{
  "n_layer": 9,
  "d_model": 384,
  "n_experts": 64,
  "experts_per_token": 2,
  "d_expert": 112,
  "d_shared_expert": 192,
  "activation": "swiglu",
  "moe_layers": [0, 1, 2, 3, 4, 5, 6, 7, 8],
  "router_score": "sigmoid",
  "normalize_top_k": true,
  "routed_scale": 1.0,
  "balance_loss": 0.000672,
  "balance_bias": true,
  "router_bias": true,
  "init_std_router": 0.0175,
  "lr_router": 0.000369,
  "vocab_size": 16384,
  "norm": "rmsnorm",
  "norm_eps": 1e-05,
  "tie_embeddings": false,
  "optimizer": "soap_variant",
  "lr": 0.00164,
  "beta1": 0.95,
  "beta2": 0.95,
  "batch_tokens": [32768, 65536],
  "seq_len": 1024,
  "train_tokens": 417100000,
  "steps": 9025,
  "dataset": "wikipedia_en"
}
Below are experts of layer 2 (counted from 0) of a mixture-of-experts language model. Rows are named router (the router's row for the expert), gate (a neuron's input weights, with its number), up (a neuron's input weights, with its number) and show model dimensions 288-383. Each number is 128 + 24 x the weight over its row's rms, rounded and kept within 0 to 255. Numbers have three digits each.
After each expert's rows: a language model's description of what the expert responds to. This comes from a sample of Wikipedia text that the model never trained on.

# expert 63
router:136137133093140127131124109130108135130131133158118069088114141133080155138147154129136172145110125116104195137161139162135189124098162148104152104116138089118134115131131097128151095120098177137092141087141092140088181114138128114095150183109166102121149122131118121132138117163115109115
gate0:129099161105122126129101141124114120110122138104185113157107131139073131110137118139172102127172103104192159123122107097136168132078133168139128093145145146089134111076113145130101132147131150137088126139167143127106106116127142121106138139091121104160139122116122114125135078115122108128
up0:090116118102155098092128101093108119132077142145164109139140142168095183120139144102092091071093117059158127136130095118179158159134142139118125107110131131141156099122118137176118104158143143064172117124109136147163112103149097131128113148147126148180159150143119162150139131129120152104
gate1:115142156173116126128122129090105157124101158105156135154126138161141142149112170105123133146131137162108111127102127128120134127153129140118157132174117128140144124120133125146139155135125155133117134082101129119139111133147061126150158155172105125133107084157134115152158114098125161149
up1:090167159120122149156145137121112126101145131086123180121102134116114108129089148108168056119107153100130141153099110107117139149164095141096119148131130135107143147106116088130156148189100133129122137166140175129136090095126127137151134136168116143142117109137110122107070115162116106132
gate2:138118110125120099096134098164113145130148152114122137043136109138116161096112098134096125114084082181108129112106116147125119139154093089126112141108078071132087114112116104111116107119151091127153121108126114141149121151111114135127122140131160152145114153120109074153123134156120090118
up2:170142097150116115097122120131125125128129137158093101107167165128106156142142150127174145118060079167118119138116144138147087155122113094157155109103129128107178096093120085136170112114133153164117131157129110114072134133113152120091136121089109112158143111086124095167137132144150134099
What it handles: Given names

# expert 24
router:104144168104165120151151108109095127110118112089169121122121151139126149117137122115116143131120107104157147142124110139130108118086153137128083176133145109128123176122109084118110144097121143126089090123114124188081162137133142132162158149168125139138152145169155090126105106116107126105
gate0:163109173126132141167130182142137121123169138147150116114105133132122153102112124108122138115107170140139114157117105127141135132115148102118130164134165106150129143106174095108130116098115132128135113121084156110145129095164126123128154174139129151149143131115174158120146147124138132105
up0:124143152119120085137141132131144115137135089116116113141119149168124155142130118121073170126077131118113108114160134069144108132148136087120116134109160167099113136143111155113080098178117150142124114096106165136108155136132139113116107145089183095112127107135134108126121112126109132105
gate1:101117145121122156130103113174113167128133115133122173121118106136102157101118136152116140132079129112092121113127115114113130144102145170100125126170135077158147142151101100117133130116139142121128120097110137118132176097108100135128144146130157144106124131155132083119128106164134144086
up1:116160126161136106139149097103104130146124134106117152144134092079151115129126091158113126116082098159103152098123099141141111097131145150115114121111154114137103148114117136115135164130142073117142121098086101111156140180119150156130109107163154135135111190109121165090164111129159119113
gate2:141117156048113123150125147161161057145160128133116149111100111149113142137138130103095141107147148139094119065117142165153144124143144124146157100101124152125117122100128125079140140138137119125135087140104129122128119102140123108102161132117124115143147149105089110150126126120141150115
up2:136070201156082136062109084094119140111151159147171143154143143122132186147129127129138133138146119124124161124095138149141126174153125130132149115120144095120089096150147125159112134140148132154139115172180141174139105082124134115077132123109090133161115137110181136143117113115119117182
What it handles: Year digits

# expert 60
router:100118145088169121097117131146160113115139130098136146100096119107098126129133109103126151142133172134124139143094122115144156109086114171096125115129110134094136098127101096080140111143093133091096111137118155149089158102134080127155123157156163099142134118130107118140089085157118149107
gate0:111126171091131130116084140134140139108157102116144121137102133126097133109148169118128130075135151166128117143132101140075096110156120151128080158135122136135102166164098122132126117128130138091149109109142096087186112119133140147104167133167152126105155149141122139120153116104152151124
up0:154103155106120122126119113140147096153158121122158154166135145096137139162125087123136109164091100071112123108104140126174113135121111146147160125087132119078134123119102119140110163150127139081105154140093183108128116143146125114119124129129115151111162132102148155138124126124121133083
gate1:107089137113147179122069133130116158110108141140147140079158133136110089173118086151152115136131139151128152098104112154164105149062094143150150146147140138115128141094131114147139066135116149159156083141107102111170162134095158151110146107110149161157084130149090122121105150152144120128
up1:099088111143161161145088107140151123120133181132171140170163125083132126127140101103150131129150095111117149137110090144126166144090109103109128076122119110141123137132116129112149147115109145089120122168131147088148150136143131116160150107129141149154179110132133124105139136129088141163
gate2:148091127108136155073145104091126098104164092105166112092113101136123145175142119092164142118149172156110139096114101126137139098106135136132119129144160117105105145136114140127127120128113099151106100151121091122144129177158107155123187160068141106135133130136121127126159131116159143125
up2:138094120101143111143115184133140079126125110160105100143138129128150139121159112097137115108113130120122134114095132138155146137119120116101192130099122118122109121113174130088141123122163123122162093159118101122127097132122150084096117135105117090151139104121135140126127111136119115148
What it handles: Abstract event nouns

# expert 41
router:154132106073162127119124104123145149118116127094127079135077147148115142108108161136120099153117129098151143133115099153137141094085134126129144130162094114106101152181091074106122124118103148123075136098166117127098162097110056157160122153111101137118118099164118135123101130123139071119
gate0:127072128114137109127142141118098099128135107111085167146137164129130109130075120119119146140101109153088130134118081118101143135126162080118132126140117123137117088187144120113182113163131117149146163118170119114129103142131120128136145104157135132105131142104142160112117102117143108152
up0:110131159139116138128115112116149107155126166102129100126139117123143115153093143113094147151153083134127139163108109134128105123146111139126107132145130128176100077163121086159155133165127137109150153154166118110156126164142122141149136093116128113119115131129130120123122156109150151088
gate1:116103135119132150137175129083057165084093135140126107162106138113122117134108099135130140078131140138143147107099123088105126139124122114097163118160179101102087131127162089091101150129128116089136091134151074150158175137149126136151132153114146115135113137168153111133093088138156111091
up1:137114115120121105167113161119133113126154100154160151166156123156125152181184137130106182131127139068141151112086123106095137165108101149114121111132152148125097118121126144130130122174130147117127116171078152136149128133136156145153074136128145103132135138108157105128130132129136133080
gate2:117089124106135148146134149117092130125123138099184114097159118074112157137112087164129112133104115146107128152151119155075151111113141106125179076104102162161135128167154108106143160130114168112141104096141133122143129128095169113145170120122122146099126084174117155135121143136109140119
up2:091126183124174145110145121118136105119158091119171154146144125095109133173136134090096125126112146105130185134105115072134111168128140142104120099100156145104102090102127133147130105177089123100106144113134123140135120137117139114111202129136141107105127141109135097118122115133151125108
What it handles: Political and military nouns

# expert 0
router:134122134075139120110124108145135105144159137154154091110121142162062144156130139101165117124166159135090171129087181103151122099128146135116134124146091102079131128178106118131130107134121172133100135130116111108135125124132122116098144115142184143142175171186123164112147140134144140097
gate0:129137137110158113213122128157128104113174156143115102095135135146110169101082142167104125093109113161113135125158115159148148104111153157103153121142143153139133116119170134143165079148129113171156105076171152099126164119125107134121131153125135093129106134109108125137101118129147105120
up0:118143190109148114167117061148137122136129136149078146072115109126162160115137134147126117144106125230118102121122110116191145135118131137098114179178155104121127097126151152108125145084145130149118127107141153087110139121114112117136092133146135127095122097104109180120105132117134123115
gate1:178157126147095159160111172107132130140098103108101145157104136141108139113073143123096096111115098129150142154131142137157150122126153126111159108109105141097082108075156117116137140159123132147113140157104124175088139140157123206152101137110103159086129126128114153147146154147145094128
up1:105122174133140144099130099116098138120112195146148152125103162163154141121168139121128117105130130148151115145124105154115158154111139118117097152128194103133129107146135116119161128109114141117111130128114148131126118126151103161168170141142144105188098162110145143108115129209091173146
gate2:090147106128184121150134131117129165158115087148098108071128180172137141091121118135122130145091130193091135128088147123111118137120128145105140134137138110149146144181113124139156157101146156156136116155138102120151151139134130146134161105150113161117122139191097158175138135180170109200
up2:134122115088147127150103142122094128118137137156117141073131201190127177100147126098135136172117127168085150129096143105114114117125129121132146130113145130142192132222119122117165104130102159121116140116145127117123146130148131159127175119114116158114121144157123146155137126159147160192
What it handles: Digits in tables/dates

# expert 33
router:141131123115136140138143128121133147118135141148152126128122140149075138125128154079117160135100202148123135133089120129133122132101156178093158118153162166127179089157108125126118112131129135148145151125125173164114111118125136158165164134131174122125108151173165116072096112154106134120
gate0:135135106111156122112146122088088158117153109112171166115110138100106133127098155139165084153119112148136133090110138121144172156081103152077141194132137126122126121120129118132133121111126113118131134156160144141132122149100115127142099140184119154110098143153147136139131116118115095140
up0:150169114106141115096091103158154111123116096145180121119149130120104092107133146114145133129189126133124156140114175120121172105162104152136111154100132169134138141152117113091124120116111161151139122165102151095124104109141121084089179097139129117126136052100105079163110138120153114156
gate1:151172122155107131153095077166112143111137117136144121095090135130110132141136146142109121132117129108120147136108109124114117095125163145118146123143087142141114131098106127135125135116103152114126123097138156111096132086095133116115076124130145115110150142120167094123111152141125115125
up1:101131155126165060125123134069184124123163124122145125122106119106175143120160110169102144145094140138117142124134145105163084109155111134142117138121119111128117076159133131132128103120113134148106150074168120130093120148131138130166100178125123088151165152131146145129119141166105186122
gate2:134119168112119190136136159134109148161142119132111156120139135085113144134090123159095079152098120193168164116098144168108129154134163119123119151135149163099131166114107113103130121121136119119114078167152128148134128133141145120067153114105096157108145142110136101132141076120098104165
up2:134128142131113128148108110153177089132137114154132095123113129129140107107164136136148153112088080127134133151137158127126124107140114160104109121136112106129114125153146143138141147126134141114136148075129117145133133141088112142174102172145135131168128084167114147140125145137124131104
What it handles: To, modals, heading marks

# expert 16
router:103137157135123127117115108155124148128135152108166116108084122154084118112153121125087117158135138141136127139136140140148129122124183150165142157163102147163108138145070123105128160150142113152126133127119136158119108118128111176124151136124141131145122135134117126132150098130112143139
gate0:109098155152148174139115171117155116103135145116140113095129135102133127162123140104130201085174152139158160152134105120130113123129114155128135168135137087124142184101172118152145134124130121138106110104153134164097135130121084112162134141113158112121135069193116116095140145145100147116
up0:163149133141149118135098124092109156170142111160123154163116077154136125125109133127109120178073143126113136135113155111102125096135141127096143120115122143142131099115055118116129123120096122110153121104148123103131125124144140123087117120125103122156107177094130140152093045117173126129
gate1:154139128102106113125106101181139108117140152129147116153115152121104110123142122130140158111123124121155151131127149128137163126130163131134136135124156137117114112187104099105118123177133143146134105127132144101145135123150182055113162119087130133114144160133101117150081093145105122118
up1:159152133113140133122084080148094124125127131163106112153102125124169116132147125117118137077114139104113168152118176095103137103136134133146138087105139127110118140135088142127079123086123134154122127185203112159110135120139142101110163123090148191132128137130107085147153157120171156144
gate2:141124128121117125077125123105098128116134104140118143118211115123137110148132137160179112122098102117098162102079119074086156162105090125112125148101115103116096121158098112122096109105097153146111136145104120093135127167112124069107134127107139161124117130151158097121106113164090095122
up2:071121159116131124084127118132089135128099098141144121148102140114145121166108148137134115115123139138115168128051115161092119119119099169116145133132186148130106129124133094140115123096118179112157141074157098083122124148140125091121164116120153098118145155156137126114099104145093120089
What it handles: Copula and auxiliary verbs

# expert 32
router:121129137122106120168069156134129157141103139091125094159130135129086112154100130089130129102099155139128165144128138112129142126120131146131097104127158130111089146139119119149143100158112165104109158134111149168144144125129115103145139138119137125142123139158100100122101117143098121137
gate0:103095144092146133092155092168131132094117091127114115117121165078114137085091124123096109099147183132105175064142131146128116130125135115141139115098130157118098098156125098119098124124113107125106128139115098159123145131150110135129120127155160116120112151178161130075101113128096150116
up0:119139127113114136147100133169148139151130158174131150142134194155117132151114150122156109127091140167123147172117187110135181145074126118126149129148130162158132112130163116134136140118114130165151113134149157182110174121122135177135146150124123160149086149115117119139153162148136085136
gate1:118118141121148148131172098173143083136140121128120121102095095116106164119160145147125130074159113129126171124102149134092147095108145137130146116112092112157136125123106084107138112141129164114101096142136137131112110114172119142081159133127161108148164155115158105094137120131094137099
up1:124120159128134126133139099162146117076183133160147153127123144141137132144117140143110108133112129137102162155138132119180118104118133119094120134122144085118156138181112126122147137098118149166129130153155144126117149097139131118096139117098192179118102110151115101142117098183112117115
gate2:136138145105103153109151128126104148119149126103140106094095107124102158117170154160113090170166122157132134145123109113139119146108141142124131160120118122118084123106147123105086140123098140164122132133108118128105115112150115156127112148161137140163158080160134110090085151142119093143
up2:141150138110132160144160105113083136083155140096141134099121180129111143092126128130090152160109127144127103141141089124103137150116146137126142134129142156118176117151103127093154149099130110134143130108149136137104137121146114168178118155151121135168112097132167136107116137119112140163
What it handles: Closing brackets and year digits

# expert 12
router:127131162116103155144113126115129135120165124090119144127056118173085113129122161151142120107128146132100106139116154123119178079101141153074136102149141137118120149134131102116135138154106137146092115135108148156136132130137128197155128177126139144096141184140143127139121130142107113150
gate0:119147158104104096133135127102149134103108101124143108121139146121076119135150128124101127119149113146090140142101099143171125151091155093122133138130123148083136132139141121107135164094110142109109123146112149122109086147173146128154190108123107116103105167134147160076136151093130150166
up0:131168111147111178106139082123121118100182169111138138100169129158123103143159112122144127137172107102095099097118145175125152101134123113124121098113130128162160124141132135116096152158131101134140118130092171140132121152122123173173140102124146158163119127111092134109139149139118111146
gate1:127089134128140117118129157132123076110137123115109166116136072172118112114106124101176128116155138139086129130152134116140103088097113127136112101104138112128163100112173126113122141166137137081147105133045118144111103136146129108112165122125134119112142141104132137104103138115157132179
up1:081104135140155136152120079151143142176137126133121122183161193126148168135122112115109134133122135120121127154165146101111155111155116106145100127095115140112095107139140129150114087135150164114124111110196109097112109102147141139132145131100095088112111116159129107140166128148147089141
gate2:081157124088126113135145137156098097148144110131092143151089117129123123114150093112043128126138148130154103145100137100108143120127121088123094124161087122139137146118140120120140118127114124130145120121116119144105130150151114086110107123132161122115134125139165154129151119121112200075
up2:134134118108118137070158120146157097126134098107108152126117137129122139152148102120131119102131118096110127101112143151117182115133099148138187132106108160098148095144108123117096156141137177122071155137096166140145154113130124147080144107129143129152125118133109149157143166109123114082
What it handles: Word-initial fragments

# expert 55
router:133111162112147138133109099123168133117155146111131133128097086128083149150191156113093177143106122115121149154134124091129121114122121167119098141124117169110092139123087090120100129156131131102117121079136110182140121154129109151172144133107146115151105155123111118136088114171123179119
gate0:150103120156162100105116106171126088137115143127103144140098116144116151086149157066112164186121122063146080121113090120107180142137139141147105122160164106157094103128099148099148113122108185128153164131105114137104103131169106085098123141126157098138104128147143106189131094125137132124
up0:140178106142101160123173085093114128162096131140161127091153161141137128111082140144110111127189123139174116140137111140114188132148145100134116145135113112106170087154128149163182126130128157172118092172122131181114128111140108185126173134120114132102147073086132105150124111139088117106
gate1:095120116130139117138102144153132149095070155076108123100130127122100104147090136110140107090147151139141116165129116181111127138126146146135161083115137146108167158154143161170144141107087137114186121164097154081114122132124135132088110130140149145130138150143134111087138132106126114128
up1:112131136123131132089133131110139114108097123087106112152133085074135149120127124117138128077146129093145141105148135090124096147161103134113116112117159159132083148102151154149126125159158205144110150141139119143151088121130139131160136108114125090119123169127117120122148121159123154123
gate2:073119122138141119137112101139157134077135169105121105134108127111079151120111167106118135093108148131103166139130138139179136130116124132111116145111115116100103101090115117131121124088160120164118125120081124140061148123099114148117180134122126067159134151172136098158083148161120128118
up2:096174143150126109152087176128132174117147114120093176143132087089140120128156109112039148131108096137146109153147089097157135107141102136143100114142094177118130102122111109135101156119128116102128123077110114154110117164095121131196134119144110110154102124131128163137138121151136177117
What it handles: Digits after decimal point

# expert 54
router:140119159118125140128104120123131151126162135142108125132164165145111142164105208131144118123129145165100171133125138117111136137078180132139101079158100160131102108139103123100086133124096133135082087118142117164094131131152134144129141178125102127122131109191118122141160089166116128122
gate0:121115109121157109124078101135153086100130152127124125143123126133153121105126153066120114109172135140130148119120130155137160133117137127134149123173110154106166146120169145102091127067121136152119140133176126134129150149146122121128167165143127142136144113167114102132082087178119093116
up0:120133150139118139114138138083086158074144107114135133092128119144085137147127133189108144141120135147125106125150122141120045150096112137118102124116089113109153057121160128150171126166149135120090126109140128145129094138120135142135117130100122102123127130090136196113115129137128112108
gate1:147118102118099107137093124129194137141154160099157104127124091129150131091155168112138149140103146129141121126142105143159117122140115154124137120153134133108164225136112125075126131065086104131133157075155124115115095105136122124140147206151132145149139115123131081167114124153109141119
up1:105079128125127130138151151117106116079147127135123087144126146104137124134133159071132091163133112100111107124123099129112142125146115112105124135130147115106123117145146122132096129140133125182141139135068120122124128132118120138099128110098156105095163131104123176158091174116140127087
gate2:116150101140143113150160113141103148125097148108135107154126130124110126078113053119133124139113116113122123096136120135179171128142128107111071138132154115094125139170129131132143140153133104135105153121126100161096107153118140061148132088138111144105126162089130130164102149108128166119
up2:123112120151097167139145141105107117174142088109113130098147093096166169173123103137138102131134166136139132145122109098118115172088152129161123129135078108148118141092156131138135136109093099134147121125108159130166138151144137114116085137086127148165108134102122152125084150111164072086
What it handles: Commas

# expert 58
router:086140158105160125130186070107114108117152152115157136136138127124035146115157168148110114137123121133152142147121120119122150118097138140140109128107097146090119098133110116122126087162109161104121134120159129162131155094163098120110132128119125122138143137170139119086106150177116132088
gate0:116125108114083136116142139099145140079169138110160090131111128158098142108124115149101091174126156141101127140126116151118167084148146152128106139120151132111134118123128155119180098129134061121120158120120094152117126107107157098152161136168087121165149110115158128069132126129109077138
up0:118128089106122105104157142119125107128136134123119134157099139162145169085166160112158118153085097100176099131123125092101158127118110124126099072124068153207115109122136106146125122155133146128116172082110128134167129125159096087130144181149107100157126133140139120119107169125162137128
gate1:129122128133151149150155119121133149135112131137126129147091158151112139089129098201168109145179098143131115147132157139175161137121131127112097121126152137107093105133114114066129137127130089116105082132111117110094107110109141076154164179170115129079126142164088146130130152160077134144
up1:140142140087180139147154112119147126115129155160108106147080117118135110115104073149172109117106110141148148123086137156124145130122128113109109126128142115123149133103106113068123113119130105130135117136082122155130117090095151140062154146137115121116189136130094140089115183167093117112
gate2:146088136103101143149139098134114130151217127132131124131145114107166131106148179119139138148126149141143116132160103168117152118135077104171109146147108126118143155128120191131158151123116139175171145124132170135167120104113099108136094099132154129142097118118107095142142128126106143129
up2:139141102094146110160115119157152149133142076157135161127093143135127123113100119095098137133049153135123129142156166135131129128162133145096109116110124112136216132120103102095150105125101138095130120205120128081095160079116135156147144132122085105125129110138143155136127121126101131135
What it handles: Non-Latin bytes, transliterations

# expert 43
router:128125134135113127157161116140132119119118104085126135093098111132142115150139126131101167135122163161131156149163146156092107128105116123098099119124143129113126120119144114100162092152149113131133137127160159152103137137137128112128133129088119130140121108128156111123071122133154141120
gate0:163124144117082105128143148129111138141139118098144146182127111153120133095079114117086093130165119108106115145136138149108138117124134127111144116144158101139134092084118131115140148083130144133118147212162149138122169112134114117104134132167113158133125100145171161107138174100085107155
up0:091116141139093107131075178146147142109159149126098133143108135119093128099159150082105119125112094134129158121129111145157115158100131121136128108106170092150123118154106123137107098135136124074119120197156107130132146149093139109134137150121153097126155175134163127119083090151109127150
gate1:139089179126128111109135116137096112117123123107154139129098137131119151124164146092145112117146119104150147097104146129083130135113137160122140095127138122153104087163111137135151114158134137109127141133139107155123155086152142145137145133089129111158113175156153140172085075082115106121
up1:107088144116105073135095146145123112168094117129061085129132183112124163145105131066064126129110135147127148110115074119163133151159135121112124100125127151102114103117118114128106124118131138120089165158143133148075165128159116136116136146135147099102161116136155110122141137111133150076
gate2:125189134129115086111094108124114113117129128110128109139136107170130120150112141106115131097118105132153138105117142164121126140138126130144150120104154160159137121131138097133117108155075139129131109158147135129067119157112135140178122140119122128114152112167140126119180094120116099143
up2:125088129125187121128091092082153133144147158149106073110124135131099141095173173132108147133133134112094109160108144092161137081115159154105123150160095136161119158156134132142095161087108140110115106138092115128139169138118100103131110161151158120134163136155120123156120131146140125088
What it handles: Table cell separators

# expert 59
router:152158113107085135115099165142144130115143162087141092144139172144101112101142140120129108104140139114123154141111115199105122109123131154116168134094105195137164096124145057152136154142121179111117113109168126158122176108111116157091128132160139111147149153127159080150118104166112132137
gate0:142116112111134159133135157152083138087153134099122146079115153133116142086086121131138093123149124084143124133147099158162144130100142143122126116139105123106139143158154099135106169095089113121145152162126135101120139111117098156112146128115147195109147121096145144151111117131137095109
up0:142122139131163140123094154113130110132112102105106107133120143118113128132101137115187158099131170101144135129139136125154129115142101157134141153156155145164167115151165142141129132142129167094090133136148151109121171111129110142125173126101125114087093137128131110100138112150120127103
gate1:062118152112179142150149109119170156130116116079106136098111120130139150133128139115118147130107121133143045126141063119154126154129133134112105109157109140150134113115092141113161182078112165100139123100108119110113125121106114125168152143136133087098154102119130114193104156109126148118
up1:116109180136116108147138122175104145118143109168119119122119122144104112119104138147110099133114145176107170119123145132112135122107146122104130120165125087105121100158166139132121138147140080137138167110135145155146136122111128120112129115143162104158143118141175141062149158067151076123
gate2:151164122132120125152129127157098140170146148125160104103111159198117176076113168150102092156108110151107140136149179121107144148154139182100175122113158127119111097189091131122173128112132119167140148108146122105094176120124098189148144130117108130108079135166078121150132100146120151162
up2:117153155108140145124125113175119127118133113148115181126114100171127125146118134142107146130073121145124090137115122098093155167100143130122102114119144111091132092143131109082116097112125131131154089132136141099121128104130131115111186153067136119090133112135160144155117137134119133098
What it handles: Digits in numbers

# expert 13
router:141141177122127129081118161107087151139155151102132122137109148141074146175113146096118130132129127109102146128105148146100154141129140140147129132115129150158119142123084041073112110136101133125088158110141153134129140129132110187116124128095144106128167134166153113087111118174133131144
gate0:131142147148089168154134115131149144115089113127172103110109100155133113105109114162140156139103136131148116163140134100134095115114158127119141125126129128105111102149087168175151134130109151152143136166135124150138169108145099123091128147152115138162093136059119165146122137102145117139
up0:163129148137132121087128179088083152169108140108095135156110131112133117153091098176151107130146119103115121117153110164067125120161104143152115163123148145155132125118143113105147131111141113138125142090149155082151130149128131138123129093103135146107134124139137129080143135153119120137
gate1:073119111102124114146153120104136121106172125151129138127111158130131157093137126109138140111158131116135119117104106155155157122114150143101157121162118146133128139134147173114124090154150149114102172149108106112131152133128125162186151137161147170082158147153148108102101139116137122108
up1:137121102132119152110101130140139088128167113131120108157129142129119114124119136106117142110130141138099122135122121096157126133108108095129085122134145108163091103133103143147084119143140128203116171114132150122122088131175140120170115143117173151113094145115111105097090106146148166137
gate2:134188139100162122099151089156130153116116105073165115074128144145118144120119136161136144126132116145138144103133122126093112104107129162134140168139107149071123099146151171147124149116121149173134128148122107115143112121139091155169161136131152093102147099101105107147111164140142126134
up2:139103099141100146135136114122130100108132126132105149151107122163138123091159124117115130180150134099120122112127156119148159087103143149112120071151117086150087138106114112116125162143162132106096119087049108135131142121104126113089084136112126144179078140129136131135117078137147096110
What it handles: Coordinating conjunctions

# expert 40
router:134131095099142142145129113102157166112162132138113114124098112152114120122109153089108147149073125098114139134104156167138152120157109187091054117117146122112132131120107124096157143124122159090128167123147124168094130076113068124121100117159144112146163142129147127181124139128154158146
gate0:149139154129079145128153101099120150123122147110153134120090150101112151131111096106057119135097105155142150131150122129127150152116141136089163171139096129122104117130123117099159131139126139116124133115133097188111121139136088164161116158103093156119139097122155127131163140121142119156
up0:113145147129112103112118107133123150098116127105126136087114130123132101123131140129142158135151095162150160120142138125147158139125140147157141149138129135160113125110101129128125136149123169206148112127142139123150174166152123169091184134135138145153110116124121091123152092153126148132
gate1:102148123114115116139118170114141088140169095131131137151178115151101112157123136110109123112102120134111167146121089109159139126154105138127133163146097143106100135147102104094153104120113102124121124125101130110147137147159111151141157173105154129100133112122118118132111136135129135099
up1:114116132150185160162163094150150145113139124155135161136158121120152098112075141102123135136114098135096163109167114109153134114139119069134125121153131110129134138139100127117138122097108141132170123069115125173115107124141136115126105132177103112144132188121078137148118124148142126168
gate2:118111064155121098139104157150165162158126093115112153111104115121128113079155150120113132153073120152107139106134096110149108134122077137126144140164166134115108148113171110110133117147136126114144132144090121114120131129115128121124112125120113097186113126130109124132107096145137154112
up2:119131082117143135119120137146105104116117135135159131116113133119122118117182128113102121135114142154142154085137119165142079135116084128073083103132105171132164151160085146139167177088124105126125145094055141139128107112113111142153135128149114111167121105124131101139114144139149131126
What it handles: Past-tense action verbs

# expert 30
router:130094126108113100113112122183145125152105096172136110162111153131080140159150159116115158102090164116125132131102149105164119109105133179119130115100123153097124110096118099154086084115105166133107105133173154127083140133135103106097158121125155115111134107150156135133129096135158168135
gate0:131185116122149150118135124127110206111087135142148120115087145184110157117122166197152171143080104111164125125161143112093144123127130168132138153100094154109092071139131113112115126107078144113109097114163101106134133105173096123108148144109115108114124152150157165142178100168100137139
up0:195173141115131094123153153134173130163122111154094096159122132139140138082124114104151126132142121111109123135088125040137163093126146099145139134101084120089129107105143166122103134135150105145101148118133096148103152172158099117122129125124099131110121130151151131137152198078136108093
gate1:128131157091137119071140176187081124125130117112084122112126132082161125122080114142112162148117158113158144143129143140152144080133115090113115098137159105108130169151126082155154127131151157119106133147135156161116109137165111126166101144106144138148136157088101140119153127128144130149
up1:154124183144154097155122165142132134134114112161094139118085114098114108132208136105121106114123137131113129126121135133132119156111140092103106076118124125169154149121158142137120106156138146139151117156131163138148099144176122101133083125140143148143141095103147108132133110087092130124
gate2:108173100109093121174142135155107112149155134142119144116129146155123109120092158140145109112157137098176137108148105155091101126102124117124140132152093118093144108126100127148111103157103140117142110180134127152117109117150116131138134113142113152122100096102128144145085156124150090156
up2:087119143140112143127123175134156154147089107118135123104141137105165113146131175093148158115131187078124121136147135155064132139145134165121148111101119118139168113169109118146109147136104151146140156103144115115186123114109161122116103107137124109127180127145079113167164147088102119119
What it handles: Word-final suffixes

# expert 56
router:143135142135147126106120106126113136112152135105140151144094191159067155162160144110134150106164142111157161148118123127104166110103141145110123106132138138136117108086133108137148176113110140118098143125137168114116161141123144129115135154139126137134115134138148138119117130166120159109
gate0:135075147127163120110149119137137166107100122176098150131103157134151130158147119095112130136124165135129134112139121118194166125109156123125152122118157153093106107098118115125137163135125148160142117111152111157108131103150129112139134133105114170136143192133117111125128118097151135078
up0:123111146157158074163161078138171111091123169105130162117118141116131126108123183139101167145133104175147150113161133154168098082132158141095162166165110159099147141153089117115099114095127141166114132132145129168084142136142110139178118139127143136128093156141134098134139142143138147121
gate1:134095142155140122126108123110161146084124145126184147129160184131117159144154110183131150119148115197126115115130127109146123137128127138090127139111162187126129117134085128118130149159090143157154087138124143135099167101106146099120140167131134119145144129109163100096154154092101161109
up1:104150121131140153146094130110139131134082083124153150174140156160129145149118152165149118172127116091116109117085114097158146095135108122126121124095171132129127115137130149130139106161143143112079118146149131117135164100163130138153141152108089100165132167125164136092081136107147104148
gate2:089121114124087095151144146102143117105123139103121092163129108126116128117184167113115110114166130082136138154125107125140130138151144140101084113132113116104083114142134091154111113164148154118117152126160141154101149174171116175181137165050141101142153129129123139116099172106134158092
up2:126155109174123133113116117080127139170138094159148114139157134114116139078089144134179078136119141107111141144126113096118143171141163114141108160142109105156104154149152166121142124159129091154122163135156120130127136088118109190122110113127138068104123112120103166094108132062124096156
What it handles: Prepositions and auxiliaries